config.toml
balance_bias = true
router_bias = true
norm_eps = 1e-05
Below are experts of layer 3 (counted from 0) of a mixture-of-experts language model. Rows are named router (the router's row for the expert), gate (a neuron's input weights, with its number), up (a neuron's input weights, with its number), down (a neuron's output weights, with its number) and show model dimensions 96-191. Each number is 50 + 15 x the weight over its row's rms, rounded and kept within 0 to 99.
After each expert's rows: a language model's description of what the expert responds to. This comes from a sample of Wikipedia text that the model never trained on.

# expert 18
router:46 45 58 68 65 43 53 59 48 35 34 52 42 73 33 46 25 39 46 42 81 73 77 44 76 08 58 37 54 34 44 78 57 56 39 39 47 47 57 59 36 68 35 57 54 68 62 41 29 53 44 37 62 57 91 50 43 67 62 52 21 53 31 23 65 58 62 73 31 69 55 54 43 27 58 51 42 34 16 49 54 64 68 77 62 46 51 15 40 75 49 42 52 47 55 76
gate0:41 40 45 33 68 41 48 29 44 49 64 56 55 66 66 39 51 74 54 54 39 49 19 42 50 64 14 39 53 74 68 48 62 53 73 17 49 32 45 59 51 45 51 58 47 58 43 16 36 39 38 74 63 65 46 34 52 47 57 24 74 42 77 20 28 56 49 56 51 28 62 52 43 45 78 35 52 54 55 38 29 56 46 20 35 77 55 36 41 62 78 81 29 51 63 24
up0:50 46 41 65 96 45 26 33 58 45 32 48 52 47 44 38 31 23 65 41 64 58 51 68 65 60 52 54 32 47 60 57 56 55 71 50 30 57 68 63 43 26 54 63 26 53 67 38 63 64 35 35 58 46 48 61 27 50 46 24 38 28 32 38 50 45 33 50 49 67 67 78 77 48 36 36 59 63 20 33 60 60 54 51 55 51 42 50 82 49 55 33 49 70 48 49
down0:51 38 42 51 61 39 69 48 35 53 56 53 40 40 66 39 34 61 60 70 65 62 84 49 30 74 65 45 34 45 55 50 46 54 45 62 41 41 47 38 37 56 70 31 48 61 43 32 79 64 37 62 48 40 48 69 51 62 29 52 37 15 62 60 81 27 68 59 60 55 36 91 59 41 49 51 61 44 46 43 67 36 41 43 51 42 40 83 18 51 42 46 46 55 47 37
Final word pieces carrying plural or suffix endings, such as -ies, -es, -ey, -er, -s, in words like deliveries, obey, crosses.

# expert 22
router:69 28 51 61 66 32 32 42 22 36 46 65 45 41 63 43 51 20 50 67 47 56 44 47 57 56 75 20 27 42 46 80 45 82 59 83 45 42 58 66 44 26 38 45 72 35 28 29 44 60 48 45 43 52 67 54 72 27 51 26 64 63 55 39 80 71 66 62 59 39 34 19 68 28 41 57 52 68 34 52 66 68 63 48 54 68 55 41 38 39 35 49 22 48 47 54
gate0:49 69 48 41 58 72 47 63 55 43 53 60 61 53 48 55 75 71 70 40 37 80 37 40 69 13 32 52 43 51 62 47 23 47 82 47 58 39 71 46 66 60 46 61 55 58 57 49 60 46 44 48 44 32 64 45 55 74 59 60 52 45 63 26 46 55 41 74 46 65 74 21 89 26 32 63 57 59 53 65 39 63 55 65 61 51 64 75 41 65 48 44 59 78 51 57
up0:27 48 72 39 75 28 39 30 51 47 77 32 64 53 77 31 56 29 28 24 23 49 41 44 46 54 75 68 61 38 61 29 54 58 21 55 37 53 35 43 40 48 37 10 49 77 61 61 63 34 29 72 71 42 52 36 42 59 38 66 49 38 32 75 50 32 54 41 46 53 49 62 43 44 40 70 53 75 51 51 69 48 54 26 65 53 38 46 66 52 28 52 29 40 50 73
down0:39 46 61 71 51 39 63 38 54 67 44 61 59 22 42 40 58 63 73 34 44 50 50 47 55 77 32 34 56 68 58 40 41 47 51 47 52 36 57 51 33 74 37 42 52 59 61 55 61 35 51 40 41 29 27 53 55 40 14 45 51 61 32 53 46 52 51 50 49 48 43 54 45 32 58 67 46 38 48 58 67 84 43 52 67 44 79 29 58 70 64 38 47 54 44 67
Prepositions at, for, in, under, words like due, date, term, century, the paragraph-initial At of At times or Atticus, and table pipes.

# expert 8
router:40 54 55 42 61 55 68 54 80 60 50 53 48 40 67 48 45 45 66 69 52 59 44 58 58 54 50 56 30 58 38 54 45 68 67 48 74 28 64 43 56 15 49 59 63 59 22 49 18 43 35 58 00 46 64 54 25 42 62 23 40 51 65 56 48 55 52 25 55 59 44 53 67 43 34 39 56 64 67 57 35 37 29 45 13 70 47 47 37 50 58 31 67 98 54 52
gate0:68 41 44 59 41 59 38 51 54 35 59 32 50 71 46 39 45 54 31 50 21 45 54 33 43 48 51 63 62 56 79 39 73 54 69 63 44 63 69 47 52 31 44 43 46 34 49 52 47 48 75 95 68 45 43 50 45 54 45 62 95 39 41 36 52 52 46 53 15 49 60 57 44 69 60 35 42 51 43 42 41 34 60 56 45 50 53 42 56 60 72 49 49 29 56 46
up0:41 66 65 43 61 43 41 38 37 49 09 37 42 32 59 44 44 43 66 48 81 75 37 47 39 56 31 39 41 56 41 43 30 49 39 51 55 38 43 53 69 52 34 33 56 62 49 23 80 37 26 38 60 67 51 60 69 48 44 36 56 73 48 34 59 60 48 53 40 62 54 45 60 58 37 43 52 47 54 59 57 40 37 51 44 47 67 59 35 46 22 34 76 56 47 50
down0:54 36 55 37 57 51 44 36 50 51 37 29 37 62 46 54 65 50 48 52 50 69 40 56 43 49 30 69 40 52 68 58 62 47 67 32 69 16 53 61 44 55 60 66 26 26 46 48 30 72 43 64 67 47 56 42 39 59 45 22 53 78 35 48 23 57 63 65 57 64 53 49 58 32 28 46 57 30 50 72 41 32 57 47 30 44 59 55 70 53 27 27 47 79 51 39
Single and double line breaks after sentences, headings and table rows, plus a few words like well, latter, first, years.

# expert 16
router:71 46 53 60 54 48 55 69 33 24 56 53 36 09 30 68 33 55 51 78 57 36 47 51 48 68 32 46 31 59 52 52 46 43 42 38 24 50 37 57 25 62 72 63 50 34 53 49 66 49 65 47 66 63 61 52 27 43 06 34 34 43 27 29 62 41 61 53 62 69 36 50 71 35 57 53 44 58 47 49 74 40 55 57 70 47 76 61 40 33 37 57 53 84 33 59
gate0:55 67 50 53 58 53 59 69 32 66 66 62 66 60 60 50 51 49 34 48 46 36 22 25 31 39 61 39 59 29 52 49 52 55 68 42 44 49 45 50 41 52 46 65 46 64 66 53 47 43 64 39 54 43 58 55 76 37 56 53 44 37 73 74 50 43 05 54 39 42 51 73 35 88 35 53 36 43 67 63 59 49 56 79 61 34 82 69 47 51 68 53 60 50 66 33
up0:82 61 44 44 54 52 69 64 56 69 33 42 52 68 19 39 66 71 44 52 64 58 44 45 45 36 72 13 71 58 53 16 42 77 52 50 60 58 60 46 35 57 61 61 49 35 27 53 40 46 24 36 45 57 30 65 40 37 61 60 15 40 54 61 57 43 54 43 61 72 50 29 44 48 24 39 25 29 31 42 56 73 28 97 67 29 51 45 33 60 56 30 49 70 57 27
down0:50 12 64 57 56 57 47 59 67 46 41 31 46 62 58 44 56 37 41 47 20 21 26 68 68 89 34 57 35 70 44 69 87 53 65 52 51 42 72 52 37 48 60 67 54 44 85 67 53 61 45 36 49 67 40 41 61 56 44 48 73 53 66 64 50 16 33 56 55 56 47 61 45 44 56 58 22 63 74 74 85 46 54 65 75 34 63 46 49 54 71 24 56 61 56 29
Relative and linking words like which, who, because, using, commas, table pipes, heading equals signs, and the suffix -ry as in bacillary.

# expert 20
router:68 43 55 46 39 22 76 58 72 50 35 39 24 39 52 48 60 47 52 64 75 49 52 59 42 43 39 53 58 62 27 46 25 53 30 44 54 68 80 44 26 47 62 51 57 67 65 35 58 52 49 44 52 52 59 75 60 46 48 33 67 36 46 50 67 48 24 26 45 33 41 58 43 71 55 36 38 38 56 59 84 62 44 53 76 67 27 50 52 61 35 27 53 40 47 43
gate0:47 43 01 46 49 48 35 47 49 40 54 58 57 53 27 62 73 21 60 53 49 71 66 48 64 57 52 51 54 40 52 70 72 33 33 38 46 45 68 30 47 53 28 43 50 21 30 36 52 55 33 54 41 41 40 75 62 40 48 69 58 59 60 75 84 29 49 48 29 60 58 40 58 83 67 57 66 72 63 37 42 14 66 34 51 44 40 79 61 43 43 68 54 55 39 49
up0:85 41 83 58 84 59 57 30 80 46 21 52 61 56 72 61 36 53 38 37 08 56 63 25 54 32 38 73 50 50 48 43 50 59 62 52 38 42 32 28 43 35 48 64 72 72 42 51 46 47 35 57 41 67 39 55 44 47 47 14 52 39 63 53 28 48 44 55 52 20 51 56 56 48 52 65 37 50 38 46 41 41 75 29 55 48 57 39 45 50 46 22 67 54 22 28
down0:60 63 44 59 59 54 30 56 57 36 49 40 57 37 21 58 65 45 46 53 29 30 58 69 64 34 38 43 49 39 56 41 36 34 57 46 51 70 48 54 50 17 23 32 59 43 50 65 56 42 49 56 41 40 63 38 54 36 42 67 51 63 33 78 47 60 41 50 70 04 58 63 43 53 47 37 41 33 76 47 32 15 55 55 59 51 48 41 50 50 54 54 59 41 40 67
First pieces of proper names and capitalized words after a space, such as St, Dr, Ed, Nar-, Tam-, Ram, plus blank table cells.

# expert 17
router:54 11 35 72 49 57 49 57 62 18 26 20 56 44 48 46 27 38 35 45 20 39 88 39 68 58 36 46 39 62 42 53 68 55 22 75 41 43 78 74 25 68 73 61 66 34 70 39 54 45 55 61 35 30 51 52 42 55 28 34 46 31 47 50 57 56 42 21 39 64 64 75 53 62 42 63 40 51 50 61 39 24 50 49 53 38 37 46 41 68 56 45 46 65 30 27
gate0:53 52 24 19 39 32 75 44 46 53 40 49 58 86 57 51 49 65 07 41 50 66 57 62 52 63 60 43 47 40 39 50 45 53 81 23 64 52 49 61 66 69 22 58 65 42 49 41 60 32 29 54 59 66 29 59 43 60 21 54 69 79 15 49 34 74 46 57 60 53 44 12 42 67 49 36 64 74 35 33 44 56 22 63 44 51 63 57 42 47 60 48 69 63 57 32
up0:80 65 78 39 44 40 66 47 34 65 57 62 51 44 76 30 55 45 90 48 30 66 54 53 50 37 47 39 25 60 70 71 48 40 22 57 58 57 73 53 47 63 54 50 17 58 46 50 64 90 29 82 57 45 65 55 63 43 52 45 66 64 61 60 59 58 70 72 39 44 40 70 63 55 52 98 42 58 55 61 50 29 25 58 38 44 30 60 71 36 43 39 59 52 65 74
down0:47 46 64 82 43 67 44 72 29 59 27 61 61 59 63 51 52 74 61 62 28 57 38 64 75 44 28 59 63 24 54 51 65 60 63 50 52 42 59 58 50 56 63 43 48 32 26 19 33 48 16 51 44 62 43 53 68 66 43 27 50 35 46 67 81 71 29 63 46 31 35 45 44 63 42 24 59 65 36 55 64 70 71 32 60 36 75 47 51 79 50 54 53 50 42 37
The after prepositions, closing parentheses after birth–death dates or ages, and table pipes in sports and election results.

# expert 19
router:46 56 72 49 68 52 54 28 63 11 72 58 72 40 36 63 65 40 59 41 58 41 56 44 73 67 77 63 50 53 33 51 51 74 51 64 41 49 61 65 23 39 36 73 65 24 31 45 43 48 52 48 38 62 54 77 41 55 40 30 27 53 62 32 68 40 48 43 45 54 66 60 23 52 62 50 52 60 40 24 36 27 62 54 43 69 36 10 45 58 45 56 55 35 19 61
gate0:28 44 44 49 50 56 82 71 38 29 47 57 51 55 58 81 90 62 31 53 35 55 69 42 40 27 47 42 65 38 28 41 51 31 69 54 50 53 55 56 33 43 60 40 38 55 80 48 44 21 51 42 31 74 38 23 46 69 35 42 67 37 54 41 46 45 57 44 50 34 12 35 57 70 35 24 62 46 35 32 51 44 43 44 70 38 58 50 54 43 79 59 49 58 56 52
up0:41 33 38 53 43 16 52 36 65 58 76 80 66 58 67 43 59 24 55 29 54 55 46 60 34 27 34 67 27 77 84 21 40 47 43 49 53 74 84 63 35 45 61 69 53 40 57 49 58 49 55 27 15 66 60 27 53 48 56 50 51 61 62 91 36 18 40 30 60 36 34 46 35 59 59 68 66 63 50 43 76 46 48 55 60 41 48 51 24 44 44 61 60 95 50 66
down0:43 67 82 62 68 61 45 57 52 34 62 23 51 71 56 41 29 48 08 75 32 66 48 60 77 54 60 56 62 48 22 46 69 68 42 44 54 50 36 37 35 64 59 46 42 48 31 74 54 64 51 50 64 64 45 61 40 41 47 80 63 41 68 70 55 34 50 78 59 59 50 37 48 37 25 35 30 48 58 46 69 48 37 44 33 64 51 31 57 64 16 40 45 48 59 40
Clause-ending commas, plural -s, years and figures like 120, 2024, 000, and country names such as Australia, Russia, Europe.

# expert 4
router:55 52 26 24 64 56 45 42 46 55 46 42 28 61 65 63 46 67 60 60 36 75 58 42 44 44 66 57 47 33 29 49 68 72 36 34 36 65 62 53 51 53 51 68 57 39 50 55 59 48 42 32 61 60 49 62 13 67 83 21 57 69 59 50 16 55 51 48 71 54 62 42 22 57 54 58 69 42 36 21 53 60 41 49 74 43 55 00 63 57 69 62 51 52 34 66
gate0:42 39 64 53 44 37 27 50 63 39 56 39 60 59 31 43 88 39 29 45 52 71 60 48 51 43 47 67 52 66 60 47 38 39 59 52 46 48 60 46 57 59 44 63 33 46 55 36 44 42 58 53 58 12 58 62 64 59 48 57 28 29 31 55 65 53 28 40 27 28 43 71 86 40 54 71 53 52 64 65 45 43 35 46 56 41 46 83 53 64 35 52 34 59 40 52
up0:56 47 68 36 71 79 53 52 61 55 49 50 32 79 59 38 85 54 53 38 47 63 49 72 43 69 24 66 42 57 71 32 70 40 62 38 58 54 79 54 09 41 74 61 47 42 76 51 15 43 71 44 65 27 55 48 55 60 26 47 53 54 53 62 67 71 37 40 54 63 63 56 53 52 30 44 34 70 57 80 74 46 59 31 76 34 49 69 50 17 46 50 53 81 63 40
down0:36 57 57 59 58 49 61 66 63 45 42 33 61 69 54 64 63 36 37 39 55 35 52 56 48 35 55 59 51 62 19 65 87 37 65 39 58 54 46 42 31 67 71 69 50 67 57 29 31 55 37 36 53 43 51 54 54 62 33 65 41 72 62 64 27 71 46 61 64 70 61 25 44 64 35 57 30 47 84 46 63 51 38 31 36 63 62 39 60 62 49 52 42 55 27 49
Capitalized place and institution words such as National, Central, West, England, Library, plus colons and pipes separating table or infobox fields.

# expert 15
router:50 29 34 67 62 55 36 60 70 53 34 44 65 31 52 63 47 65 59 83 22 81 46 44 61 74 83 40 42 65 47 48 67 57 58 70 44 47 63 18 67 64 23 54 62 43 56 39 51 60 38 48 27 80 55 55 57 39 34 75 62 61 57 39 16 46 69 54 42 24 67 59 62 42 80 47 74 19 33 30 41 63 46 46 49 52 70 42 34 49 59 48 38 55 23 66
gate0:31 62 77 74 51 53 73 39 36 50 86 63 71 52 64 31 60 29 41 62 41 75 47 52 45 65 29 46 64 56 49 15 51 61 61 43 56 30 46 70 57 42 58 55 58 63 55 50 54 57 42 42 81 16 25 27 44 50 36 37 38 41 63 21 61 61 20 39 59 52 61 63 54 45 29 64 49 34 54 46 53 36 41 65 59 44 69 62 40 66 98 36 57 46 46 34
up0:44 55 57 44 31 37 70 66 44 50 66 53 48 55 72 24 51 55 40 46 71 74 64 42 47 89 16 41 55 69 59 52 43 65 63 49 46 40 43 64 47 66 47 42 74 52 51 40 37 63 61 46 89 37 50 44 46 55 41 61 54 35 49 52 34 63 54 25 52 23 47 48 78 32 42 87 46 53 67 48 44 57 42 64 81 51 66 45 56 49 89 49 51 51 64 16
down0:22 45 42 48 68 67 40 45 61 53 38 56 61 67 51 48 60 43 55 70 59 37 62 39 59 75 55 62 38 71 05 51 80 48 36 59 52 51 42 60 43 61 79 59 50 50 61 51 52 34 44 25 52 24 26 31 12 59 35 46 68 47 44 50 55 64 68 40 66 35 74 47 54 54 57 47 31 48 60 38 51 50 55 37 40 38 34 65 45 83 76 66 52 49 41 55
The words as and of after nouns, given names in cast lists (Jason, James), Conference, and wiki heading equals signs.

# expert 10
router:52 57 35 46 72 52 46 52 63 39 36 40 46 37 63 59 62 24 43 59 63 39 57 59 23 69 55 59 38 25 33 67 60 77 54 56 42 39 53 45 74 36 27 65 24 47 51 17 50 55 51 17 28 43 62 43 38 39 63 43 59 53 77 44 51 26 49 61 74 54 33 49 38 44 54 52 74 42 45 32 48 51 99 43 47 70 27 56 56 42 47 36 36 59 40 68
gate0:40 43 66 24 27 50 53 50 30 49 29 62 37 33 40 53 21 55 63 64 50 28 59 35 75 68 78 45 34 73 47 43 59 58 58 78 34 47 62 54 34 33 65 57 55 28 42 68 50 68 56 47 49 59 60 74 52 52 49 55 31 33 59 45 50 70 53 57 57 42 19 63 55 62 43 50 58 53 48 34 52 57 52 62 41 50 33 37 39 88 46 55 19 57 40 69
up0:61 39 61 46 50 62 44 41 59 41 39 70 45 15 43 50 49 71 65 71 61 39 73 16 83 63 39 65 39 68 41 37 57 69 43 66 46 44 61 69 34 39 61 50 76 52 24 67 48 74 55 53 42 68 54 67 43 61 28 61 35 60 59 44 63 64 43 53 37 43 51 45 34 52 45 51 56 47 45 34 41 80 58 45 52 40 34 57 32 60 43 52 42 46 38 65
down0:52 53 36 50 48 47 50 52 49 52 44 37 60 58 55 48 48 49 48 48 40 54 46 64 32 46 44 45 56 50 52 46 50 48 45 41 57 50 43 55 56 47 45 41 42 61 60 43 51 52 42 57 50 48 31 48 61 46 46 40 51 51 38 42 50 43 54 42 60 50 49 46 40 67 49 56 39 52 49 62 53 43 44 49 51 56 47 51 58 41 26 49 56 58 50 46
The conjunction and, prepositions on, from, in, auxiliaries has and have, and final letters of surnames like Taube-r, Laza-r.

# expert 14
router:29 46 24 35 62 89 86 46 84 49 43 60 40 47 84 67 37 54 32 39 63 29 51 56 56 50 52 49 48 53 49 54 58 54 46 31 65 59 66 58 65 49 54 65 68 49 56 60 58 44 89 34 25 45 53 52 52 52 53 51 29 63 96 55 70 58 17 40 29 48 45 83 37 71 69 52 63 61 41 39 54 62 50 37 64 67 26 43 41 53 50 50 36 47 32 55
gate0:48 53 49 56 43 58 76 51 26 23 36 37 56 56 43 50 37 29 33 45 52 63 62 47 51 55 49 71 64 20 45 67 47 38 75 47 47 52 41 30 43 58 34 28 14 58 64 43 40 27 54 28 53 44 62 50 53 42 51 70 43 22 54 48 76 53 47 25 48 32 68 41 50 54 47 62 41 51 44 31 28 30 47 58 69 52 69 64 50 39 40 76 66 33 56 29
up0:43 46 30 38 53 38 24 65 44 64 51 64 47 55 70 63 58 56 74 66 45 70 28 43 31 24 34 22 44 64 53 46 55 61 24 59 41 83 50 52 38 51 71 47 89 36 38 34 57 67 61 62 54 45 05 66 45 41 41 23 81 67 34 62 64 27 49 70 66 47 49 50 46 61 36 16 35 01 45 22 62 55 69 69 32 60 38 66 49 48 61 44 42 38 42 71
down0:42 43 62 67 42 47 63 32 47 69 09 55 80 66 61 54 49 50 52 44 42 35 72 39 60 30 32 50 67 57 66 37 42 38 61 21 50 35 50 68 48 51 36 49 44 59 42 63 41 48 60 48 13 21 63 45 57 44 37 33 57 44 44 62 08 77 84 60 39 52 56 23 49 40 37 79 43 60 38 51 49 55 39 78 69 37 46 09 66 60 58 42 64 29 39 62
Sentence-ending periods and capitalized first pieces of words or names after periods or list numbers, such as The, A, T, Kar-, Tri-.

# expert 3
router:65 51 47 56 64 58 68 37 77 63 48 66 72 43 41 73 66 23 46 24 51 54 47 35 70 80 55 17 40 21 56 34 55 62 52 42 51 62 45 49 47 84 77 44 32 64 56 59 46 34 53 57 53 40 56 65 42 53 58 48 34 57 22 51 50 60 32 59 45 48 45 60 44 34 54 43 43 77 23 23 22 33 47 24 42 39 42 15 14 60 57 43 31 52 39 60
gate0:71 43 34 83 54 49 53 56 82 49 32 47 35 58 43 69 49 52 55 74 47 37 69 56 49 43 34 26 54 49 60 38 59 26 37 40 44 32 73 34 38 72 35 47 62 42 64 45 66 76 66 71 26 45 70 69 59 43 49 56 52 47 65 58 37 59 68 61 44 48 68 51 59 53 75 50 78 69 23 50 56 63 73 41 41 58 66 32 53 46 40 47 37 18 48 50
up0:38 42 46 68 65 46 63 28 54 49 55 36 59 62 21 56 74 20 51 62 61 54 45 65 50 58 46 50 54 54 72 31 51 56 56 21 45 49 44 22 63 74 52 52 42 38 61 79 30 62 30 75 50 49 54 57 54 54 59 41 46 43 51 47 75 50 59 76 63 51 43 23 66 45 77 63 56 69 44 69 50 63 33 39 42 24 77 23 29 05 45 42 66 62 64 05
down0:47 54 50 39 32 54 60 59 56 19 52 40 39 62 41 49 36 20 41 30 64 43 75 32 49 52 42 30 41 62 17 64 65 62 32 83 49 53 54 64 53 57 35 20 79 59 40 40 56 47 71 42 60 52 42 46 56 37 25 60 45 54 59 59 42 39 57 46 36 70 43 61 66 49 33 30 67 38 56 27 46 57 75 79 52 65 43 60 42 50 58 60 43 45 43 79
Plural and abstract noun endings and common nouns after articles, such as vesicles, matches, residents, management, casualties, improvisation.

# expert 23
router:73 46 46 55 43 43 47 32 56 53 44 49 65 46 56 63 73 54 28 63 82 53 57 46 49 57 18 30 54 36 64 63 52 58 52 57 58 80 47 64 79 12 66 41 58 65 38 38 42 66 58 48 51 61 62 48 16 39 46 51 25 74 39 26 00 53 54 51 64 42 42 69 25 46 49 48 51 63 49 41 18 31 48 46 36 53 39 31 43 74 36 66 42 55 45 48
gate0:56 36 78 33 60 44 55 32 43 55 61 46 50 52 38 30 68 50 26 23 46 17 27 19 56 63 51 54 38 72 40 55 68 77 49 42 25 50 42 33 42 37 48 67 42 72 27 57 44 70 52 58 48 50 48 60 66 53 61 30 69 39 52 44 59 63 49 48 43 39 53 55 14 30 61 84 46 49 43 49 49 46 75 55 49 53 53 55 67 58 45 62 38 34 52 33
up0:34 40 51 44 47 40 39 64 55 38 51 56 60 43 57 37 32 42 19 51 48 29 50 42 85 75 51 26 41 60 43 67 58 53 22 64 23 40 50 63 35 53 46 73 52 49 22 59 41 50 65 61 35 70 76 78 54 53 24 47 47 40 65 66 64 55 46 73 46 45 41 71 36 79 30 49 65 44 60 60 45 49 62 57 49 18 42 59 52 58 50 66 10 27 43 57
down0:49 58 45 51 44 54 49 45 45 55 55 54 32 79 49 59 33 58 51 48 60 48 57 68 33 47 48 54 60 40 34 75 63 48 47 52 48 54 45 58 69 44 51 48 44 45 56 50 68 36 45 39 51 55 19 43 57 42 61 50 43 57 53 48 53 47 44 51 70 61 46 45 42 84 49 54 44 47 44 63 42 66 43 45 49 49 29 66 39 55 65 47 52 71 49 51
Aged in death-date infoboxes, verbs is/are/were/could after subjects, and quote marks, apostrophes and pipes ending quotes or names.

# expert 13
router:48 45 65 52 49 69 76 45 61 36 56 47 30 26 46 75 04 60 35 44 73 12 60 43 64 40 32 29 47 76 38 40 49 71 38 82 36 34 61 54 42 42 51 58 83 31 40 44 63 65 48 61 26 07 36 62 24 50 24 47 36 46 81 54 73 55 35 39 25 48 72 71 45 48 34 29 52 69 57 37 48 45 22 60 74 47 25 42 67 52 46 48 36 68 37 65
gate0:42 48 44 63 31 61 51 54 51 35 51 52 63 34 65 67 55 37 59 66 30 72 50 57 49 63 55 72 63 63 68 46 51 38 39 42 22 21 77 56 84 57 48 72 61 15 62 52 69 21 68 53 33 86 46 32 48 14 73 67 47 20 50 48 49 43 51 60 42 38 41 41 46 59 62 78 62 58 69 44 55 66 21 58 48 28 49 47 23 52 47 71 46 63 48 53
up0:49 53 77 68 63 60 51 28 78 64 47 47 34 55 50 62 36 44 14 27 62 51 59 51 61 65 61 65 47 44 41 35 31 50 83 39 53 51 16 58 65 46 48 37 50 69 65 63 30 54 49 45 68 57 69 69 51 58 38 42 37 15 40 30 35 59 78 54 87 82 59 76 46 40 57 33 58 48 62 56 52 31 46 44 45 55 53 57 22 33 25 29 51 45 68 46
down0:56 35 34 38 58 35 51 72 53 57 63 64 49 50 48 78 62 52 59 64 16 38 43 55 60 33 47 51 64 28 47 61 66 45 56 49 48 58 50 52 57 47 59 46 48 45 56 52 49 53 51 51 41 59 35 64 28 54 29 79 56 86 55 64 72 32 44 57 43 49 62 39 73 47 44 59 37 46 36 52 58 68 66 52 71 66 41 45 53 61 71 48 71 47 70 65
Prepositions with/in, -ating endings, and separators in score and vote tables, such as 2–3, League, percentage columns.

# expert 0
router:57 14 43 55 43 33 55 46 44 24 47 51 46 22 33 47 58 48 51 16 46 40 55 48 61 75 35 29 63 39 45 69 34 64 41 66 47 46 59 29 83 55 35 51 52 47 12 52 64 44 62 53 37 46 51 57 40 41 47 22 39 42 41 36 57 66 58 63 52 55 50 22 59 62 82 44 40 55 27 70 98 49 57 57 50 47 48 39 49 44 43 55 45 48 34 63
gate0:67 54 46 56 67 23 33 50 56 52 26 27 49 55 52 55 46 65 44 57 29 46 50 20 33 64 80 58 10 38 52 31 35 47 70 41 55 61 58 52 18 37 54 56 40 51 48 37 44 55 50 66 46 44 63 35 58 30 37 82 45 60 29 57 31 50 31 49 66 37 40 37 41 18 60 52 49 61 42 30 48 50 65 81 35 39 42 44 56 51 21 60 55 15 45 62
up0:30 43 31 63 40 55 20 54 46 35 65 89 52 29 21 60 57 61 51 57 45 60 38 48 31 59 43 54 49 47 48 61 58 42 32 39 47 47 53 56 76 42 49 80 75 75 43 06 59 41 47 74 55 57 38 51 72 57 85 55 39 51 41 64 60 37 68 39 20 47 79 37 48 37 53 67 44 59 58 49 62 31 66 38 33 46 60 48 57 55 45 61 51 53 72 47
down0:75 51 34 55 50 31 35 16 51 33 17 45 63 50 58 51 24 49 41 52 39 48 69 45 40 54 54 84 47 46 34 35 23 46 58 44 25 70 53 61 64 54 43 53 60 42 41 76 61 73 76 45 67 59 58 68 54 61 37 39 58 67 72 36 69 41 48 34 68 54 49 33 48 50 46 31 40 58 38 57 54 73 57 61 41 39 58 68 61 67 34 56 41 54 28 84
Inner word pieces and suffix-bearing verb pieces inside common words, such as f-use-lage, cita-ti-on, attempt, served, known.

# expert 12
router:42 36 48 42 34 21 54 40 57 28 51 50 61 31 70 31 63 58 54 52 17 33 68 54 45 40 57 66 43 61 53 66 53 64 54 17 49 53 30 82 26 23 44 54 59 33 45 42 57 52 51 68 08 73 49 78 29 36 50 46 31 55 47 51 68 57 09 39 58 37 29 55 48 48 71 62 71 62 28 21 32 53 37 54 44 54 62 43 55 48 30 45 68 71 42 53
gate0:52 72 50 62 26 64 52 93 11 61 36 53 80 45 50 35 64 71 30 58 47 84 49 60 57 48 54 47 61 15 43 66 37 62 58 62 54 36 43 48 70 48 48 61 37 41 51 75 58 59 51 48 38 61 48 34 37 68 42 58 26 47 78 44 56 63 49 36 48 76 59 41 65 47 51 73 56 62 68 46 52 74 41 65 67 36 48 58 55 46 80 41 60 37 86 73
up0:39 49 46 26 68 57 61 47 60 54 55 43 30 36 55 20 38 49 56 33 68 82 49 42 35 63 44 18 58 62 56 42 40 41 33 45 47 69 45 32 32 47 61 52 43 59 13 59 49 42 45 49 50 55 42 48 48 58 48 41 75 63 51 50 40 64 27 54 51 46 21 37 61 63 27 44 21 73 52 51 76 41 59 68 37 30 84 12 27 42 71 28 60 48 32 20
down0:32 52 33 60 38 59 46 44 50 63 58 60 66 41 56 72 47 42 59 51 44 24 61 52 47 27 57 65 29 57 41 51 43 64 70 44 48 54 63 50 52 40 42 59 35 55 60 46 51 52 31 42 40 59 62 55 37 43 52 66 55 62 59 34 51 56 60 50 55 47 70 64 42 32 42 58 41 43 86 70 50 61 51 45 64 31 64 62 49 57 79 61 35 62 64 49
Hyphens, list dashes, open parentheses, equals signs of headings, sentence-final periods, the word to, and capitalized El starting names like Eliburn.

# expert 9
router:32 29 59 58 52 49 52 51 32 38 66 39 46 49 30 45 29 38 30 11 50 42 53 36 74 79 46 28 36 75 45 64 48 45 69 37 62 34 67 68 35 72 58 79 80 69 50 54 29 49 31 34 55 67 56 72 47 47 55 50 35 74 66 47 68 62 42 61 69 48 32 39 40 25 70 76 44 63 48 31 14 68 55 52 64 83 51 52 86 21 45 50 53 45 66 67
gate0:18 60 38 20 82 66 40 35 59 38 33 56 46 69 42 49 39 26 32 54 63 39 46 26 43 32 25 24 58 66 52 42 07 57 36 58 58 34 39 53 35 30 53 44 66 40 26 52 49 55 79 44 51 59 48 58 64 58 57 77 48 62 32 76 24 63 66 53 63 38 42 57 64 43 57 17 59 54 68 35 74 59 62 64 62 52 51 39 52 47 64 43 23 56 43 51
up0:80 40 45 47 43 63 67 32 60 62 30 60 55 39 51 50 61 47 58 54 52 18 28 38 73 62 42 00 70 41 41 88 27 51 12 67 47 55 59 30 34 45 54 71 31 52 38 43 59 73 44 39 80 70 63 79 33 38 54 43 61 68 48 50 42 33 54 29 57 54 31 62 61 63 38 72 76 27 37 29 59 49 52 51 27 23 73 40 56 52 48 26 73 31 21 57
down0:39 58 39 57 52 70 46 38 65 45 64 40 51 87 37 88 50 56 45 34 50 45 62 32 50 47 58 54 75 62 47 63 49 61 50 59 49 58 46 28 52 30 58 52 63 51 41 53 40 52 47 64 46 39 53 59 60 51 49 48 51 47 29 52 32 52 59 73 62 62 27 51 60 46 57 60 65 55 54 39 60 67 39 40 28 52 42 44 51 53 71 56 67 57 44 42
Endings like -ing, -ly, -istics, plus sentence-initial In/The after breaks and table pipes in rosters and lists.